{"n_layer": 9, "n_experts": 32, "moe_layers": [0, 1, 2, 3, 4, 5, 6, 7, 8], "normalize_top_k": true, "optimizer": "soap_variant", "train_tokens": 712800000}
Below are experts of layer 6 (counted from 0) of a mixture-of-experts language model. Rows are named router (the router's row for the expert) and show model dimensions 64-95. Each number is 128 + 24 x the weight over its row's rms, rounded and kept within 0 to 255.
After each expert's rows: a language model's description of what the expert responds to. This comes from a sample of Wikipedia text that the model never trained on.

# expert 20
router [ 88 140 115 151 141 110 140 138 143 121 148 115 134 116 122 110 142 131 109 116  94 111 146 121 143 144 149 147 150 102 136 117]
What it handles: Section and line breaks. Paragraph breaks, row-ending pipes with newlines, heading markers == and ===, opening quotes and parentheses, marking structural boundaries in articles.

# expert 30
router [107 145  92 135 116 126 186 133 169 111 112 100 131 145 139 108 124 106 163 151 117 123 130 143 133 159 146 127 145  92 167 138]
What it handles: Ordinals and determiners. The article a and ordinal or quantity words like first, second, next, last, each, plus the nouns following them, such as round, overall.

# expert 5
router [142 149 122 127 125 154 138 168 150 137 138  55 123 106 134  76 148 111 151 142 113 110 121  90 137 130 147 156 132 120 142 137]
What it handles: Table entries after pipes. Party, country, position and event names beginning table cells in election and sports tables, such as Liberal, DF, MF, Germany, Singles.

# expert 16
router [129 148 133 168 114 101 140 109 155 141 147 160  89 105 141 140 118 144 158 155  94  91 134  50 146 124 139 154 151  94 111 134]
What it handles: Dates and separators. Month names in dates and birth details, plus hyphens, en dashes, spaces and equals signs in year ranges, tables and headings.

# expert 28
router [126 151  95 125 136 145 156 147 179 123 105  53 157 129 130 120 133 114 144 139 109 119 174 119 143 117 137 137 112 107 133 131]
What it handles: Scientific name suffixes. Inner and final word pieces of Latin taxonomic, drug and biomedical names, such as idae, ensis, us, i, at.

# expert 26
router [105 122 124 139 130 140 137 158 155 121 120  55 132 111 129  80 159 126 138 121 130 105 171 142 132 143 145 148 165 140 140 126]
What it handles: Nouns and subject pronouns. Head nouns after determiners and pronoun subjects in prose, such as it, there, soldiers, countries, Township, department, often before was or is.

# expert 3
router [114  97 123 117 152 110 137 148 156 105 122 128 139  97 139 134 144 124 131 176 124  99 146  88 106 147 176 123 150  79 124 139]
What it handles: List and table structure. Line-start dashes in infobox lists like taxonomy ranks, plus pipe table delimiters, separator rows, and coordinate parts.

# expert 10
router [ 83 122 110 111 138 114 131 140 130 145 140 116 156 140 142 151 106 129 111 139 110  99 108 113 110 106 150 151 134 120 138 134]
What it handles: Clause-linking function words. Conjunctions, pronouns and auxiliaries starting new clauses or sentences, mostly and, plus he, they, who, which, but, was, has.

# expert 19
router [132 146 107 107 128 135 140 192 125 144 114 135 128 110 141  86 132  99 146 152 118 100 136 113 142 130 127 173 162  80 128 143]
What it handles: Vowel-initial word starts. Word-initial pieces, often vowels or l/h sounds, such as an, An, l, h, O, al, Ple, in names and species text.

# expert 22
router [124 158 151 136 120 145 133 179 141 125 106  91 136 150 147 120 139 102 156 169 118 109 160 137 125 166 146 136 167  75 155  93]
What it handles: Possessives and modifiers. Possessive pronouns and adjectives before nouns, such as his, her, their, its, 's, own, political, small, plus adjective suffixes like -ic, -al.

# expert 14
router [109 140 116 113 123 124 154 134 144 155 147 135 136 125 135  92 110 112 118 129  79  91 133 103 150 172 143 148 132  99 140 127]
What it handles: Clause and sentence boundaries. Sentence-ending periods, clause commas and conjunctions in running prose, such as when, where, because, However, after, that.

# expert 25
router [136 195 144  83 118 156 109 139 118 160 127 120 172 109 125  88 109 137 162 131 120 101 126 108 127 132 170 164 154 124 143 149]
What it handles: Prepositions and infobox fields. Prepositions, mostly of, plus for, in, with, among, and infobox field labels before colons like Genus, Born, Coordinates, area.

# expert 11
router [113 108 104 109 108  93 146 144 142 133 128 111 154 130 143 135  76 139 128 131  79  82 177 114 139 142 135 175 149  92 167 147]
What it handles: Numeric and math symbols. Symbols and punctuation inside numbers, coordinates, units and formulas, such as °, ′, decimal points, en dashes in scores, slashes, LaTeX subscripts.

# expert 23
router [ 71 122 154  91 101 128 126 146 116 137 124 102 102 113 135 105 138 142 135 133  84 109 122 110 127 158 143 166 129  62 132 110]
What it handles: Mid-row table pipes. Pipe separators between cells within table rows, especially after numbers or names, plus semicolons, coordinate marks °N, and words like approximately.

# expert 27
router [100 178 126 122 120 144 125 156 154 173 116 122 124 114 129  77 106 113 119 123 115  84 157 101  86 131 150 191 117  88 162 147]
What it handles: Capital letter starts. Single capital letters or short pieces starting a word or abbreviation, such as T in Trenord, St, Co., No., and table-header pipes.

# expert 7
router [106 143 116 147 128 126 197 138 134 135 139  69 154 116 179  87 109 120 159 119 111 109 113 108 107 153 143 166 132  98 131 121]
What it handles: List punctuation and roles. Closing parentheses, quotes, dashes and role words in band personnel, track listings and taxonomy lists, such as vocals, died, Phylum, Episode.

# expert 31
router [130 164 135 131 127 118 142 151 158 122 143  65 122 130 181 104 120 109 163 155 121 120 140 153 111 146 190 147 163 101 170 138]
What it handles: Content word stems. Stems of longer content words split before endings like -ing, -ed, such as weaken, achie, complet, consolid, and compound words like Air, Supreme.

# expert 13
router [ 96 149 109 130 140 137 148 124 134 146 119 146 119 119 130 100 107  93 148 149 116  92 142 116 164 161 156 152 128 105 136 142]
What it handles: Determiners before nouns. Articles and demonstratives opening noun phrases, overwhelmingly the, plus The, a, this, its, their, these, same.

# expert 29
router [114 141 140  91 129 119 152 151 166  99  94  80 156 127 138 120 127 133 149 128 119 131 142 128 109 104 180 139 131 126 158 132]
What it handles: Non-Latin scripts and nationalities. Cyrillic, Greek, Thai and CJK characters or pieces in native-name glosses, plus national adjectives and place words like Spanish, Indonesian, Pacific.

# expert 4
router [128 138 117 109 124 155 160 160 135 169 147  64 177 112 145  93 117 112 103 142 100  96 138 110 121 133 165 155 169  99 153 119]
What it handles: Verbs and participles. Main verbs and verb endings after was, to, he, such as used, played, signed, worked, moved, and -ed/-ing pieces.

# expert 9
router [102 136  99  99 125 127 120 139 139 131 178 101 147 116 169  82 134 107 169 136 102 121 124 127 102 126 150 182 127 105 157 110]
What it handles: Title words. Capitalized words and word pieces inside song, album and work titles, such as You, Love, Fire, Broken, Feels Like Home.

# expert 1
router [ 99 145 119 150 134 124 170 135 140 123 103 114 176 174 144 111 121 110 135 129 119  89 145 116 126 159 164 159 133  99 169 164]
What it handles: Word-initial lowercase fragments. Opening pieces of split words, usually lowercase consonant clusters like sp, conv, re, tr, fl, often in foreign names or rare words.

# expert 17
router [ 93 131 136 141 136 145 113 149 129 149 137 107 149 110 162 101 102  99 164 150 118  97 168  84 135 135 141 146 154 115 144 132]
What it handles: Personal given names. Given names and name pieces in biographies and rosters, such as David, William, John, Andrew, plus fragments like Rob-by, De-Andre.

# expert 12
router [102 156  85 111  94 130 141 155 137 128 116 101 165 142 169 105  86 132 104 154  67 146 152 133 103 155 180 131 148 100 133 135]
What it handles: Counts and quantities. Digit tokens for non-year numbers like populations, scores, table counts and coordinates, plus spelled numbers such as six, five.

# expert 8
router [ 78 155 137 106 133 109 115 146 130 134 165 147 142 133 145  98  83 107 138 147 105  92 143 104 140 155 168 138 122  92 135 139]
What it handles: Labels and cell separators. Colons after infobox field names or year ranges, pipes opening table cells, and nationality codes in lists, such as Genus:, 1997–1998:, ITA, titled.

# expert 6
router [112 158 114 137 105 140 124 122 171 146 138 127 138 110 175 114 119 128 118 137  72  82 130 109  94 145 152 147 127  93 123 118]
What it handles: Space before numbers. Standalone space tokens right before a number or date, mostly in table cells after a pipe, such as |' '8, 6 May' '2021.

# expert 21
router [117 137 135  91 140 130 133 140 157 164 133 125 136 139 137  85 117 112  91 142 101  90 128 125 142 121 110 168 147  87 166 128]
What it handles: Copulas and auxiliaries. Verbs like was, is, been, became, had, would, plus to and as, linking a subject to its predicate in prose.

# expert 24
router [101 125 138 137 130 122 180 124 143 105 105 125 156 122 162 110 118 122 125 192  90  76 127 135 111 131 170 151 108  96 135  91]
What it handles: Clause-joining commas. Commas, often after a closing quote or parenthesis, that end a noun phrase before a relative or conjoined clause, such as Olmedo, who.

# expert 2
router [115 146 112 130 129 116 109 142 178 170 122 126 174 137 163 112 119 104 139 133 119  97 142  79 113 141 168 151 124  81 143 117]
What it handles: Foreign name fragments. Word pieces inside non-English personal and place names, often with diacritics, such as Pos-pis-il, Henri-ks-en, Lly-w-elyn, Guldb-oll-en.

# expert 15
router [ 81 127 100 116  94 127 120 171 120 121 160  99 105 125 114 128 148 122 112 179 130 105 134 121 150 153 143 155 122 143 130  83]
What it handles: Years and eras. Century digits 19, 20 and 18 and the digits after them in years, plus time words like century, ago, today, –present.

# expert 0
router [117 140  94 121  81 126 146 154 145 153 127  76 134 137 130 105 102 110 113 134  96 115 122 102 123 138 162 157 149  49 128 102]
What it handles: Table cell fillers. Spaces, digits, percent signs and unit fragments inside pipe-delimited stat tables, such as empty cells, %, /s, -yard.

# expert 18
router [109 158 104 128 103 104 122 133 146 116 142 141 166 136 175  91  97  76 125 152 139  83 154  93  96 144 157 160 123 129 149 130]
What it handles: Time and place prepositions. Prepositions such as in, on, at, during, until, starting phrases of date or place, especially before years and months in biographies.